From a checkpoint of a small mixture-of-experts model trained on Wikipedia.
Size: 11 layers, width 128, vocabulary 8192, 25.9M parameters.
Experts: 192 experts in each of 10 layers, 32 SwiGLU neurons an expert, 4 picks a token, a softmax router, a shared expert of 64 neurons.
Below are experts of layer 2 (counted from 0) of a mixture-of-experts language model. Rows are named router (the router's row for the expert), gate (a neuron's input weights, with its number), up (a neuron's input weights, with its number), down (a neuron's output weights, with its number) and show model dimensions 0-127. Each number is 128 + 24 x the weight over its row's rms, rounded and kept within 0 to 255. Numbers have three digits each.
After each expert's rows: "comes after" lists some tokens at least twice as common just before its tokens as in all text; "comes before" lists some tokens at least twice as common just after its tokens as in all text. This comes from a sample of Wikipedia text that the model never trained on. Tokens count by the router's weight.

# expert 185
router:144141121136100130144113112117112117126142083166117135105106137150101139107132151119131118135143098099137134134121156127122158097131157170108159126151094164138174130129175129141179158096145163110114178127067181089112164102146152115101147126112114107145139111136130135136124140118154113112091136149129140145141154091095087136155128109082105114130116176117094116095150156127162172176133
gate0:153107076125115129109166157157102145156100120123141135101068132107143107096137162093112150094088129134172120140101120168153156129123099130096110134113136144091159104161143168157178124088112142134135127162127136102163135152169149134135105133105110112146119071132142116138088123086172142138105168106118113128149108147170104163159119142129137107114155139115094130132100145130116119140138
up0:133102081164120137115142147106108117155112107144122136089128132141113111123136129087110156059112155148145077154103126163135136128128100174117118146124115147115179115156086185158161126080101153117107150144138160112141101131149148134110149149115110144130131080132124116140101120117152128118109121110117128158161102115191124130181159136141113111107154153107083122154114152165132137150131
down0:121151171097138129130079134113121138163081136123134129163131139120149130101149098114145094069098124142105183111097114116168112118149147101133147099126143100159123141114158096106152088116089127134106140094119117154128121176121106109141169115099161151125131135134110117104133128142154126168099174083138114138124129132138142135120150150118141155149105110216144152126116150126080116116110
comes after: "\n", " ", ") ", "\n\n", "Title ", "Year "
comes before: "\n", " ", "Party ", "Team ", "Candidate ", "201"

# expert 172
router:147138118106134145119092142139100126103112143121118108174116114109105089139113131110121149160164142152132078115191081130164106099112152118161131100124124104151133151137134142137134165136152145099121163152086105110103148105101147129131153075172097083137157140117090134089102149139132123150136149073115115113121135078177150104145108095140095122111128157113136136128159118130146092152143
gate0:140077150122133150113106142120102141149126200127140080106158164145140127132070123143159127148153115110129121131099160165132133143132132129140124083131135139102114116174123166111122124139113130107103147131104113148099100146099114142164128087156165134151160076127123137139136129109096139130113133126133137093124129102076116105152147127125094197101118148124147095152132182139092089103123
up0:099152103127104092182161135121137126106124087137123171149123119124102139105186111113122095124101126116119121119146119114150144143102125117118118178117105154125131139097156104170145124122190132162149112115152155108152141112150129143100127177092098129091080144123148121115106118145123131103127138127154151182133154164140119122086140139088148086173137104129112143116137086111142175150096
down0:153154115138090099114103136108114153093107119136167132136096123097095181150150112114144144116127154117127102132137114150114151164142090128137134182158094121151142136111137097122142116138149161141134133172144098126134112107124086131132121141059135167088122167124125169059124102133109149121173117122143165130091134153166157130141178120100121098139102130162122106132144114095156138135123
comes after: "| ", "Op", "position ", "(", "Best ", "Episode"
comes before: "| ", "|", "\n", "(", "of ", "Score "

# expert 57
router:170160118170097123143109110122133126149147125133145140115125151181132127121120134136143132150139133156127139102091104088159131125162106105126158079148137095128111115154126172134180168119121118137117104093151127140115149093074138108139144165121110096144152086138098131104141161141131104103137162114100110143090122101163123133150096135149187181126169152116114101184133103118110123116109
gate0:120135113102152136109166137119129150134113136126147127136110143163102161096130113154140137099157133083131127161125120085103109090175150135154097093147134120143159106151107154132135101124131150103117127076111160146101123124146096117126148120161147161097109122110104127146192074115128139120123133167128106122081090099151093170087125123156125118091177125126127085132069117122107138147120
up0:166119155109136166142050131174146122108145127103122127123119088115120103124176163089119090163140131146148116145140103114130125102104126163123153140109133138123139138115133134114115139118145120084146106118171078118170152108125167106095135079120127073098132124139105141137090155159143134136135117094141137088155112147126165086131077167128148111134151155113108133097147167142127149123131
down0:143130109054163124148152143135138180125140138099128134162164156173162149113169100164119141114141117114101141149135149154136097140101105095110171185142133149113091121099141102114123140149116118132136145152104148142144112129139141110175178108124165158170093108155127176164133106118088144114126134117169139121119116142107136092121128118173151131158132124133092154113117121116111141101149
comes after: "the ", "New ", "South ", "United ", "Los ", "North "
comes before: "| ", "(", "and ", "of ", "State ", "City "

# expert 85
router:137154133139137132149086101130087119112131180112104104108122164146140100101162105140144135107081087122105114110080123164165159114145115142155130086141135096115149133146099144117136113098107127086109151126127147105110137123104158161170134156169122073120136138144116139150112134140171142101161136118139155153114091125174127139110186099163143157163148130103146114112166159130136133097127
gate0:111125101098120153120098116137135128116138143098143112112104124120124094164132131183139156146134150112104074115154174125140152127130142105104119078134146088153107116140112120143106084114109102091156138106092157119134136163170127136082084166116117111144134127107136155155119128152129125131149154130144163139135126109125079140104135143158114186152148081130177078114105139081098154127132
up0:126140121104128153098092083140142121121144136116149119099077127130123116138150130182138130141106170102111080143153176115142158114109135111110102067130125106152108104128125107157094102116110128110144129123108160107155133161156133096070096171124118128151123146114135146156111133151144119124150179125141173139132133084133091153111114142126134154145158100133158093105080135081104160140129
down0:174110119101122142152087088113138138103162121184120160137155124125137130127106181145145116106140139126108126116093127129138173095124143141127139114124124101154163156073109140105142144162124096107113165125151141130094136130152111113144116123169135146184114111141086118149096139124129103094143125123112134092115104086145148150134155127185148078117172113126108132161083112119145130076127
comes after: "| ", "on ", "On ", "In ", "in ", "October "
comes before: "201", "202", ", ", "| ", "200", "194"

# expert 155
router:119142118166108120146131091111093133135135166160140107163135146134101126173117162140114140173161130083153156138110154110148089097164123132138150083133145091161140118130122131120196122093129100129114114133129130102155137117101092114161103147117115153113148120114083104136126164101140094119116127140141117154122159112116162143108108137112169131072109166118089166142136096178151112112108
gate0:135091094117128127119152124169117113130143143104133131098147112169183107156172135118113134103134148131162107114131167094141096142128173107171080123164113102120148146134093119126178118157119126117128101137099117140097113138138135121130083117164095142102164101124148130141159138123103176109157149114117123130121166062100082116118087159117118121148112124120145161155162123112123100135090
up0:133180184146132127145135104116147139128088165151115114110134118064096111142102133119136147084130102170096129135120090149109119122148141190135153122119105081114181112162165126146133139120118149134130110117141145126112116117095096122145150118172135081138136157142150101152115091119159147107116114160131180108172119180162139141121110095170151145135137124134130121145129098128142147131148
down0:130109121137127120165141137174109141111156148132074162145143122151147135093114172147098082111122130096110150134124143152112168129113121151091070191139139128153125113129112088118110101120137158142128149116126164098126093118126128130144141095105139127115124116117131188113145115143122110150059140143167103100160113132120179163155115120141128128123127119104135074109105148070108115114135
comes after: "the ", "United ", "of ", "National ", "World ", "P"
comes before: "of ", "(", "and ", "in ", "States ", "for "

# expert 19
router:123149101150094157127127165114138128136160090138096146100129160157134125089104148105147096139138097102163140093164111145094144106138105115185164164143106104145118140130143118118175126097113119096163154102172165101105117123119093141113161127092104138101125131155168130149110165103102121177099109136157133153090151171099116128149112111115111136125153132141097112096124107110104145144148
gate0:121121120119102134097116163126130120139108137060156121140114130162120108083113146097102150176123140139137143132113121105156142122125108129110094137087128103121162157186110157132125103139100078098121112125140126096107092114127118133183135131186110111150127149135104117170114097139117169149166083104132115112155138099121135135130122140139144195113103129173146107117105119148094097156145
up0:143110112148147143114142091120135121114134139166105143125129147111168139171122108161116121084146116109126134133099117143123084128111152120135166149168142143146091071082133091112114145123164182161151126145126137136139159163159109115084106128079151165078138103145133141139125149108109131116110184134122147095118120137124123110136114127085149062144136125068107145125142141119162152119126
down0:144137105153101112111158113105130182132168089115099175135103124128125104145169151151154162144120101168129145132107139133069130099119139147083156162158103121103099170135142105113122152118114124111127112155080116138148116114138109172085142122097106169085141148147165151127132109147088134113088131102132118135147099136103154113130079134123131116164136086118125109150154152122141089115145
comes after: "|", ")", "==", "===", ".", "|---|---|---|---|---|"
comes before: "- ", "| ", "The ", "|---|---|---|", "|---|---|---|---|---|", "|---|---|---|---|---|---|"

# expert 42
router:145143158114161159160111109130125107134132167140167118164155130139153078130109135116128116145159157131103112104122166115159139115157142174117098099132159126148157118141118145098173123158150137101096098164093085099106149110150117136158134122177103127115108123171139112107121085120135136102166187101138115148161122123152119123135147104092149133103091087138124129121161087167122101139125
gate0:121115141105125128139115150138172117152128140141131158180088147140127159129125161138169130124169146122159111128126097118155090153119106139107136088115141133115155114169141090191130094120116114121078123136132118157115091109162128121105151105110077095088110107125108155138101097127116091125120121097093113136183106140182164131101106129132150135132142123143067148141130089128135087125121
up0:111111141105140146130130121154138101123116112158130146162103099142127111112101160130160125137138167162156109117115113105118094130133121141114110086136186124124171128148089086198153097136161141113094109133117136123106126131156117158121172099139121109091122133133103145118092086128113112138130126122126103155183109128113158150090107149119166107118111141152101168156133054125145083105117
down0:140140119163141131175154143120175118133127113115111140153126112093123144134177152138119182124144133120129119089158109174134130165140099109172086118113115115163142122134128153140128117134098124153168105177105175124151090130173157173149108119111116119113113112161119113172138160151115112095149116158098122094111114138121092147150179132138127140091125120112137176113078159112113123135131
comes after: "- ", "| ", ": ", "\n\n", "In ", "• "
comes before: ": ", "by", "of ", "name", "time", "ers"

# expert 111
router:113152152140148140156133152129125134122146097149091159109174140151137142113107131122128119153095116150154094089121107096099142089122143143184122158144152141135135166163154110142170138103149158123145140122158117101162153154105166123135158090138111131133115145157108092153150161159125196075128152111133132133091106111086158132100121137127117116079124103114078127105152104115157143123136
gate0:115086151093112111110143133163076172113127123154152114123127105108169120120145113117128131105075118100147131168105153123121148107075153134138116139114122178131108115092115109157135152144119106135127181137096129143121117126155136153146112119138138105134114144141120114182173103131154098147142151100108152180126132145140126096129102172139101109130132130188150168112121146112200138133136
up0:146115162089083122095121173090100101113138114132093142100100134152099122077100114154076067137141123138090151148157124144122115106133107157095159116143098118128091133117112131136122124148121104124140191118138134125145083133205096117115135145095137102085098126129144095115145124106166140140133129116108138071142114161133106147130126130118150115111136135092131117117145147117125150155152
down0:144116064159159132144099138114129099142150116127128078092166154095140142181149129135103115081139129139136106148134129108129145141187110101153135151115157135152099144127089147078126125096129125104160160139131130156117154104096144136118131108128131156107132122136111134141122121134060165176108114142145101108113087114099136145177119126126149147107149143081087126131117108158156148093123
comes after: "| ", "0 ", "1 ", " ", "— ", "3 "
comes before: "| ", "0 ", " ", "|", "— ", "0"

# expert 26
router:140150103168126107100165099107095146126152132157087098107105165133170135110148148127107158127117117145159179141173107129092153151105162122107147168131098168171161090160128103124115148132149095114161103149160144115102160127105163093149127142093138129105083119101137166145142100144084106115150118149141097161108094109123156151124168116128114112133143141113110117143111124139100133119133
gate0:132109143093122141119165129109137114100152154116119167151104129149119143117126138097172135192167131159073160137120144094116142130122161156105113139118127136137087117084136122076109172097166102132142123147118141145138117131089156139149128152109135175155129087155116118132146108139178126105142154075136135114103076120118135169175114141128118089133155141155123118116131111144170145148108
up0:101139141141124132145079115134124143138097112127154104087146098097146130163108106145096107084097131115153113130123118147125136103146061135133154163161153110122155166126144136121162126175097126171084101094127121138122115137165104119114135120155130104118130160097141139136135164092065092132114127197121118121157161100146119072090148095113134141100120105123132129125120139134111125135162
down0:126118150111118141156124084118079134059127130130133182106104114145117186128127118145152143142123127192131132112148101122116105147094128152106174105135110123143135155128178144152112130127137104108109102149161154101154114174122126144131163144113145166102115115109108122116154121119105099094142155125148136149109107152154169093102155158100152157141089132143107165132148127128187119156119
comes after: ", ", ". ", "that ", "where ", "and ", "when "
comes before: "was ", "is ", "had ", "has ", "also ", "would "

# expert 78
router:103159137126099100134156102122078165114156122164087093095092161142145124094146128148121155129115133131138154118162088166116162159142095161091121137101095152158136116165102102118099112112157102106150103162160131135095149137098174099151146156112155126140110122108127114118124129144115106116164116146145111145102077090132158129128149130101105132165136109126128151104098179128089140132144
gate0:107131105103122131138104109147107129100155165130128178135088142158168140107132133170132119088122159101109131108120090081155123092098097064184114164107127145149126164132149142149086126093120118138145125139127136149103118141114112137144083138109120168140108124109092154078142124139141107151157143170131108108148122142138157113139079093159147124158122124133113158108131114097101090153121
up0:172126159145150118113113171125131117109139094132151094131107136102080095123149075092124139124131119148134141164124147126131139123134095118108156124163121097094138108122163124126123123179127121104131139134100133098158112090157163110107163152174137109112160117154158116143098093171157122120107120122146134118151119103144045114157160123150139100134078149137117102086109135163139156143137
down0:109137110136155114099179086129141158176145160128100119114087116107092113118148125142129119124129127098118111089114127118144123116131142111161133119152164164152128084135144124148130134110169128146175112123113099091115141120094084127162164148122168155103090113118124129101113130131113113169102158130153138187170096122124165130077114114109135135119119169102104084121100089112150135157157
comes after: ", ", ". ", "However", "that ", "but ", "however"
comes before: "the ", "he ", "was ", "it ", "they ", "she "

# expert 125
router:128103154125089161140093123132095120158148133083100153127163120111142141115147137088104087135124100148107144113136154141132155103122122114092090138137159118109151147132116089144116160148141148096136100102136152100174139133140098130147133116110139157113079155106136086091121131102122082150167110117138153107095104188149161128121119150140168114125093115105122192126102107106153135107089
gate0:131124152100133129121142114118077145117128145124137131081143149128141108152114125117104139144132098101106168100106107161143127121132088161150135199123135154094113138105073122109093138162160101122108116161120122131122102140164095154107091170114099119139121142125104077165127156127113140099141131163147127159093118161105109102142133094139120138195102159123165104119163096139151130141150
up0:122133154085120111132143121125078120137123139131121138072133084137133097142116098123140155134161112122113158090105117121125152132137079162155139185116143166099093160109081118102118152163152136126132092135112121118148084158142099139119106150121098139170120134142096104170117138149135142088157127142179112172112115139122090094165126097154107131156103135136178114118158124122163137128112
down0:123155129123175110128153107113094148125127103125141095099096157133136118124172084117139145131115130116107111107139191097143110163108123132149130139135113101147115149112126171041136104127082134139153110131106093097069106118093157136115139162100142101122122128092132122117169125097110134171129088129084132131129157142130134134106125112122146129168133156116110129122130104086086148130084
comes after: ",", ".", "| ", "$", "(", "N "
comes before: ".", ",", "% ", "°", "; ", "–"

# expert 133
router:165145146084151142136117103125117121113126116114145107148130102124155098130130112105145126163088128142138094131122136081166122120138136079152151101107128119122155103153158161133163159129090156099068142128144112103112153102049167096159150089138107098119149131130121139110122114146154117128126144104129119159155163094164111126133138092162131152102126089111080124153165116122118111086135
gate0:105150107167165123136123134121098168166173102116144140149117117150142127121129139094137128128106129142133134158122147082149111095119161080147099121073142105108157163181137160136141151131132126069087084149154119124113128127099110122103095160134105129180113129137138130162107106134096141109157139079166087158113087143096114121122116120123141150092130099098108128134146123114108162112113
up0:099149108176155130136113132134101142159174105111150141140117118154143122121118134093136129137108132141143122159116149067155105100113167081152104112077139106105133162177135153137146148134149147069091085150154127122118123137096113134112087148127106126180105137149146132167093116135114138125154149083159078159120089137103114132108123117125159152097130114083103126131148126116120153103122
down0:143126132128157142139121098105101093101085129139139129128149177171144106129117174141104128141140114115098127174174139132177089101118135156178138166139108106136167124139096173132118163106133157161061123129161136122071125107137126106144102134124108100151155142120093108162109124120131091142107139122125111147136153100090112153152144120143128103102135153134129129137142092093088133096153
comes after: "| ", "Gold ", "Silver ", "Bronze ", "medal ", "position "
comes before: "| ", "(", "|", "– ", "medal ", "medalist"

# expert 123
router:142141147073117143129100086118117121190164122164094111107105129133142138102117106092139114129090136124094110125131119164137141103091175111151111158117134146147164145126136139127142133129129155113118104141097163096089152145127144125152139126117118141123107138124120142096146144144149096165123149103145121161145115135158072062150110102156125176074142115111081106107155131153108152094124
gate0:144128144097129167157117106143120091143130138134093118095128116093081135143151104149130167115123161121150083137121124132136101109098134149102143149118142128184129163106126141162116160115156145140107124132110140094150126107168126112127104125097123119118137168112145162098103117122161131173112111110105144124145105072154110125069156163161151148130053097098163088118136126162133115138134
up0:123107113129129088103121140103126128161118138137114152152108124130138141141128147095130075160145145118136191084129111108144140146120085112165106132081149161033154140160160102087109157131162160160129141138134140133144127087140115138110126147138168132119132122119120125148160138134123095104163140151138126133153148150116144128168167093095124101122184138143092140156136134121150117100105
down0:150138145100180112137118110091144147208101105139109132142134125110104107146184138137148112182114181137095153140119131126162125136111091148108111127158143168098128135131166096155149116142159119174118143195146135112151145125109121130120159126153145114137103132127103096121145109100137078124136140161125137122146105128120177109174122086146134127111159145151134136137106132162100124150138
comes after: "| ", " ", "- ", "\n", "\n\n", ". "
comes before: "\n", ": ", "by", "also", "\n\n", "an"

# expert 166
router:130156141171146110137140171120157126125131126141096114128146147104125139108137116141120124132113128134143085125155077111115107155094114147213133141146143106128117135163128136143143146152189172102149174122109145120122151172115163108100159104139114151144129140158122127159133134104105105155099144149140127127106148120110166115114099125094112081143102136107108130081126097125119050100113
gate0:104144097084114174127145212111136134141107162126124144102123122096129131106135134082186122126149095115185134146111163081121124121115143111142169104141121159135105148163153148143110132156152112140145139094120136107171116133136143134118147133150111113166124115111105151109118101128145171157087122116169127146135159131151099132147087117107126088133145134132173112105152134113146117100081
up0:128135115067147124133186163136090144127169130104121152145136151114086129118165138090113156134105105126179119147131179149154178142102126143126121164139133155164126142104081134144130111149134146122126132138134118139183158112111096123143139136134133079123123185131108090108117128148108156137118154122129084155128123134125132141139078116115125076159140122147188142140129099154152109106116
down0:098129133170076126130124132162130137104143100181122100106111133103122114150107127125108105079141121177097150147097101160165148128138147148140164126125150120104104099143175201129130178136116099084151117120175122164108160132132131101127140123120121144143118123108102105134159119102108123094130159151145162130147111153081139111116113166122141135120171158090138149128170148124125101125129
comes after: ") ", "0 ", "1 ", "2 ", "3 ", "4 "
comes before: " ", "| ", "0 ", "1", "0", "2"

# expert 36
router:130104147089125121157093140111117145113155096154095119130168118115161116129100148117116112119130123133142139115144162090099150132158182135067147094148096159111123149146141122142135136109093104144101125133167125142147151123110164129109179079152130129177131145144142162120125140154173122163124086156104082084087137119121137160113100151082095162114130109113099137125131113120153097125122
gate0:179128170130128123100173115124138146131169108160128142141167092133125139132136157073122120133174112126103134122168101130109079137168168127092118119153164145123136136152138089140098117111123140129137093096138093110112109106105120152120156162150121148149123147134124218142129133110148098108134091134104104105115137143100154126109084117099143122124139121111100134158155153175162140130106
up0:179142168133129109098166099135143168116158109146128167148164084131115160137144149063116101127181123127127152135155103140124106130172159111103118125144161150143138140156141101144099118131136117119124093062117093103127118103118110151128126166142129141168115150142151205137123118137122108089124106128125125091110113142112150123103090111099141120135141128115099111171123158154156142141128
down0:123130156147106146165111116167182087114134123136143127103139124125155095146095191117118122086131160115142139128149080120178117124154129151105113134125138118131140121147098111152129130145161190140181128114113147126146131107110159123113175094160112091141112167145115089190091148099131096133093135137131106116117127157137108117103122139100176114120134156100145149134116166147157126117138
comes after: " ", "| ", "% ", "\n", "Total ", "votes "
comes before: " ", "| ", "Votes ", "% ", "Democratic ", "Republican "

# expert 112
router:107140150157079119143143161116114151129146099123088094090114150134162148111149133138124133090093129102134145105107158147148149173127106162108103148110099134147118164139117146120119118136119076107165171162152098170114139119151173146146152113116117083140116159160138109159127151152161102159129112147152102138117124091151160094145111122087092158140116109118156148141102130168141146122174
gate0:136157133131126135115127167113133128139088110074139076106139111100115183145132101154112147137097115138116149102118114129179089134135146162107147142105143137157149124132153123143122135141117100150134125151157125163119117152109098142124142166104115092164120166113070136158123109158152125119105136101156126112096122125114111080129054186122141105145120116132144095142097091102125081153142
up0:173153159090115132117143082132101118125167174155076185152139124125097097094118150140128093124142127129106101139109099134103163154120080125154119149147103146135119117133127120148158109115131107122155120110135146105150174070139117107160130102126125135134100082114174126077142102127129146148124150112087131162167110153119178154142151169152131107152132152117141152135109153128116134131113
down0:111112095158146116096174101133142144129128142111153129176104111072135115112134088095105158163089100120163130116130162156146142107154131161137091118085137128069109143124124098131124164144125125087129104117131127153121125104171120140088114125155165124128136149121121156139139159123124156109182112127136162123128118114134096154122141082107124142144090109129149110071142154091087135103159
comes after: ", ", ". ", "ed ", "due ", "and ", "According "
comes before: "the ", "a ", "his ", "their ", "an ", "its "

# expert 188
router:133139134161133143145100127117089144130139152097117149120141126103150103113130147131106114126126081133161122144105155151143148113080150107123098077144117107124120121147118106128151154121161154096118139115146106084154133086129114171167109145140111111100124165124114114137162165112115081158081182138147165111081096177147135112090132129172163150141118158133129177082114141111132122117110
gate0:116106117118119161117122140140123164103118166126118147148132145115154162131155163071119137110083076105132114125107156105189137127087101123110074116182116162125123107100154132144171096123118144136173135096125148120125115138103101110153125139125130082131126157130129113162148117151121124142120101149128143157105110133157132119067092126178104122132109179124160143123134106147133103117082
up0:103169087146120130136141121114163108166125143125098068129141100102144117102125118136163124126156158124143118118141108152100152116126129149064153102146141136109095130125080157082072144121097135103109106125176127135140125119106148171136105137136170144113119113112126151098118144086106128107111128118167080137127132118118133149182167121075142139118126085139106145123146131138164112087108
down0:143114126124141106120159115133124142127158153141174202122135127154138149146111148134109093179093131159122132121127108167134114090115101123179130152087123128153153129144149147126158118117156080158117104167107106142104149125135094137114130099139114157120118139106153109112087087116138116158147165116109164127134165166090141141103122143146118119120139124134154107158150149123047167120156
comes after: ":", "| ", ".", "–", ",", "; "
comes before: "| ", "|", ".", "% ", ",", "; "

# expert 62
router:098164142138132143140116128130096118136138119119145094158129139110166121118102132128158132108086110150143053098136180091131149123120112118132119087139141109141136121135162109128176153154129138106090130086146130099172105098104147160149142128126114163081118125138111114130160133147156123152125165152162183136089112133135140131089097122141119172107130103095079091119150159112137093116106
gate0:132146108148120135104116181146155075129140136123145095095119103117127123125130088104182089094111132112113124106107159099163127154134141132146121076147142120126106118103097111091115102138101152144105109142170150135116101087146147163120102136110119109127123144203145128101106093120101111098142088146154146164127099129086122112116133135086116121143081116120102134126137146118123068160118
up0:169161111121136131215156100127134163116149122118127154145148160130124110133110154127112124109112129112134076136114096143117061090136129116093144177160119120114139122112126160151138144113128158099157159117121127129136157119117108116122154138193118119141146108066142142156138158131181160115125112112126140092119127137167135160118141145157095138122162121110151110082099133159132139103118
down0:130137152144124118152130112099114121120107075132141153141166089119152129143101071140113157120122101125094140131141103154120148150141159130113137114163122100150097153141146111139109127110118084181149161173131130128117140112147149097137174112116119126118120157168130124100071116126180114140179147137091122132122110083139070147108125091104116075101117115134121087162136129110089111142139
comes after: "| ", "–", ".", ":", ",", "200"
comes before: "| ", "|", "m ", "(", "kg ", "/ "

# expert 122
router:134108145128129099149063113129110123121133111155106107142119144105152102152115160078121139121095119145119108123142137103132137110143194114058121100103150124121148134130152143127161125104098104152084161161142140082139166123120136115115175121115131136124117139137111125152131145141188078139086118091119106108101134107144158161123113127121119154088140098111071154130134097152110125106095
gate0:118148161138119120163155116144109144111141122098106128143094147168107129146116150151129144154116155114155107138069097112078105112161111125124151122127153118096120147110119097119115064119104117100115126160090113113141107126166164136152142119099134141167092132106136114118171128163075099141173141080121094147104109160128171117110157085154158104144132124108115108160140136142135139132173
up0:123125129100102119139113122135105143115154130088151075124117144167120175126138082123135108161129095070116139126105115089123114085131128121134142101152137113111135117107098104103142144125119111152132111111088132119102122109149141137070095164134161188142140100144165103137156138135151105141159148099157135105097106120159135162119104137136113087094087135100098139160144165147097163148167
down0:124111107092159168150110127132084136138135140157154168085137148135118151135174134085136165114094107145125093127129144149186135099119128103129138167125164140104170095138118124081136153147122101112100157122154100122154133113123121154172133093113126158124114123161128139148176152117140124176116184131091131132111122134115122137097138127116122140066139183076143149117147128133133120118127
comes after: "| ", "% ", "00", "Total ", "• ", "0"
comes before: "| ", "|", "of ", "votes ", "were ", "("

# expert 142
router:135121153160106154133146143166097128134146106080118144132150145146124172118129137092095144147083122117141090108139135143120089094083079114145098150137158131135137149148121099127129165147147151111128130105130168115129099143129089116125130129147116154122089156118102083112118126114137085153140172174165140106101097173136158105092104109150162112120058118105115160127095125115106123115121
gate0:142156127072129116135106128085155141133132111157152111173105130117148090140129121115103122144127137116148161133150153136108114130136088095119141092138150133111175150112163129152087082163126117126063154089084109082073132113176127094134085153125127149077105111140115142100147106130071114123128142145154109122127130113114141149112154151113110121121104109118166147126115136132079127137121
up0:126093136135134131146089107153159140121098093130137136119196054129138156125139092157132113112125143173145142077132094140100123096129136161126127130135130163102121133113114123118137145130112150142169065134111135141133126167119141135142159112115117144123128122119139095125128116150149123112100130113131174124096096112145116106125155156137122078046087097130082139105154152110113152101112
down0:111142104118122122110118135126141132155077161147110139124116069134173109100119148100152138142104173123126116080133148126143126132100105139130140127169087142138124152094121110176137091103133142113089143124093148127095129150090128086161091120105145133136074090109142144142100113154090118100111098106157112120125080112098136147125151115108149129131144115191128154149144092108094119087137
comes after: "201", "200", "202", "199", "–", "198"
comes before: "–", ", ", "; ", ")", ".", ") "

# expert 48
router:114159134172112134139145084114154124120126098143110128111122158139138141128142114149146121136104169121142105095078145109118116131114076118179169156149157155119132133152157124115125140126179173128159140117079116127107140178150134107090134138096104149137138106154143112103160140100075089162103167138148138147119127113098149095143133107104100098123130108085121103103162158129157151165136
gate0:122096161143129151169142127145107153131110109128118114125115115099130128146088130155149143128135165162152115129158117086149160057145087120136136138105121161083129115095123077141123109155085161141133121157109125138162140131139138121099124113124141142122100045123150130161154134152066142116144154103153151083124116114109114143099142142105101122105095123155089107090125154121131135099115
up0:150145115114145132103064158124148150122118115123160138136128133144129100112175119130103111137118115137075131144120122184147120195121157144102126098122155121160127132149136193128111141136161130108118155088144153117114133127120129144175125149139116120121157176116131117094124106117177162134098118168056131160124102127166141098161132119137135120147140102125184152132120097147143138152135
down0:109091134120135121116144171172176132170112122111169083139150162151142123134118108153117126158135158127147142099167118118127104127142117142110165149120152147097127143111126173154117134140153133122133115125120129144113152130158111146124078095158179124164157098107134120126133152114120111134133054156079169105133115151161133120121168107123156102156163081076110109162151142141127117122120
comes after: ") ", " ", "1 ", "2 ", "3 ", "0 "
comes before: " ", "1", "3", "Succeeded ", "— ", "2"

# expert 55
router:133146134104089162148153112108144108117144103132111168125128148150125146101094157090131125121161108102157148102169111158136153098157115134159141146147119090140136162137157123106167116074147113096155102160119114113130092146117114133125137117103125154094142135149159133150103166080098134162105126148102123155101149162090097114138121105168099116142095135167114119117179127099090153163154
gate0:156085163144142135124059160158133150138108146106067133123136136138103110141151119098072123135132093132147112146140119114073176132086113144140107132146150131138140108118150119095155116120136099064129151101157124110130156134117120138156118108124117142089150127165134110110137147118111182114143154109133127103138084148145143135105076177130120091091140104136136139110122113090161121142116
up0:097169124092113113101186097126155111094153123142140141129132131147134142103097132155165114128079136108141128112130132128133059142145138113132148086147101151090120159136124132175095128152128147160130133159123139135131106154156111109099135158104158088168101142084090125145114098171155094153093118136133110138138162138114125108150160086159168167155139152110117113129127128139081125111129
down0:145132138091131115153117132146130094144111117144121122102103107142161137121126088139140084174111127168160095154126111143087126124109106116152162143135162117159109132091090135104104149108142151125151109142121063112135124135136080109102100160151157139111158136100154138116166123107129082116115104115101139095103119133116110107152137109108153103099078111101140173151084133159131115143064
comes after: "|", ")", ".", ";", "information", "a"
comes before: "- ", "| ", "|---|---|---|---|---|", "|---|---|---|", "|---|---|---|---|---|---|", "|---|---|---|---|"

# expert 115
router:156129117089095103127145157112107139138124117120119096095140114144115177119127137157111090096140171109152164152102128135154170156152160116094123112101149096113135152132104120123130122159118181138133136144176095150105161104122151117125090105116114100111109139151099113155143125125123077155121106144170110114077160129115174117115113114122130134168152164111108107154142141146182174127160
gate0:122152099116125148091129121079117155098134082161151144080078118120137146139158119141148149139072161141138132142135113112117119167153119141121111132092132158122155134113123105098125079107111136150124110136148091110122107144157076112140132089074158120157107179133073129117134110128091140124101188197137122131108124114166148131143135147138130099115146117123123127101161121123131122133104
up0:127113123091125139081117097097082153096160122130117140109125125117140135160130134134126113131081156119130163169143124139143101156188097164146117128096148120129130158097110117105157080111130121134114103126134091085125119150128092149149136114081159113134111215123084135127165118142094084131081163141172145147124112119141134157122123133128147116118128114134132111120173141143159134125102
down0:112121167099114129161094146139092160111163105146118085112146157161109126124112179136094128090153115137115128191124161095144155124112153142124088122131147087145142119142086126114158131129146145146161157119107151129097138128100156160137129164128140115139133114137134088150120123107148093096129119121142117124121156091110128186107120181178112113118171127119173108158156146123160164123132
comes after: "at ", "At ", "ed ", "for ", "ats ", "in "
comes before: "the ", "least ", "a ", "age ", "University ", "number "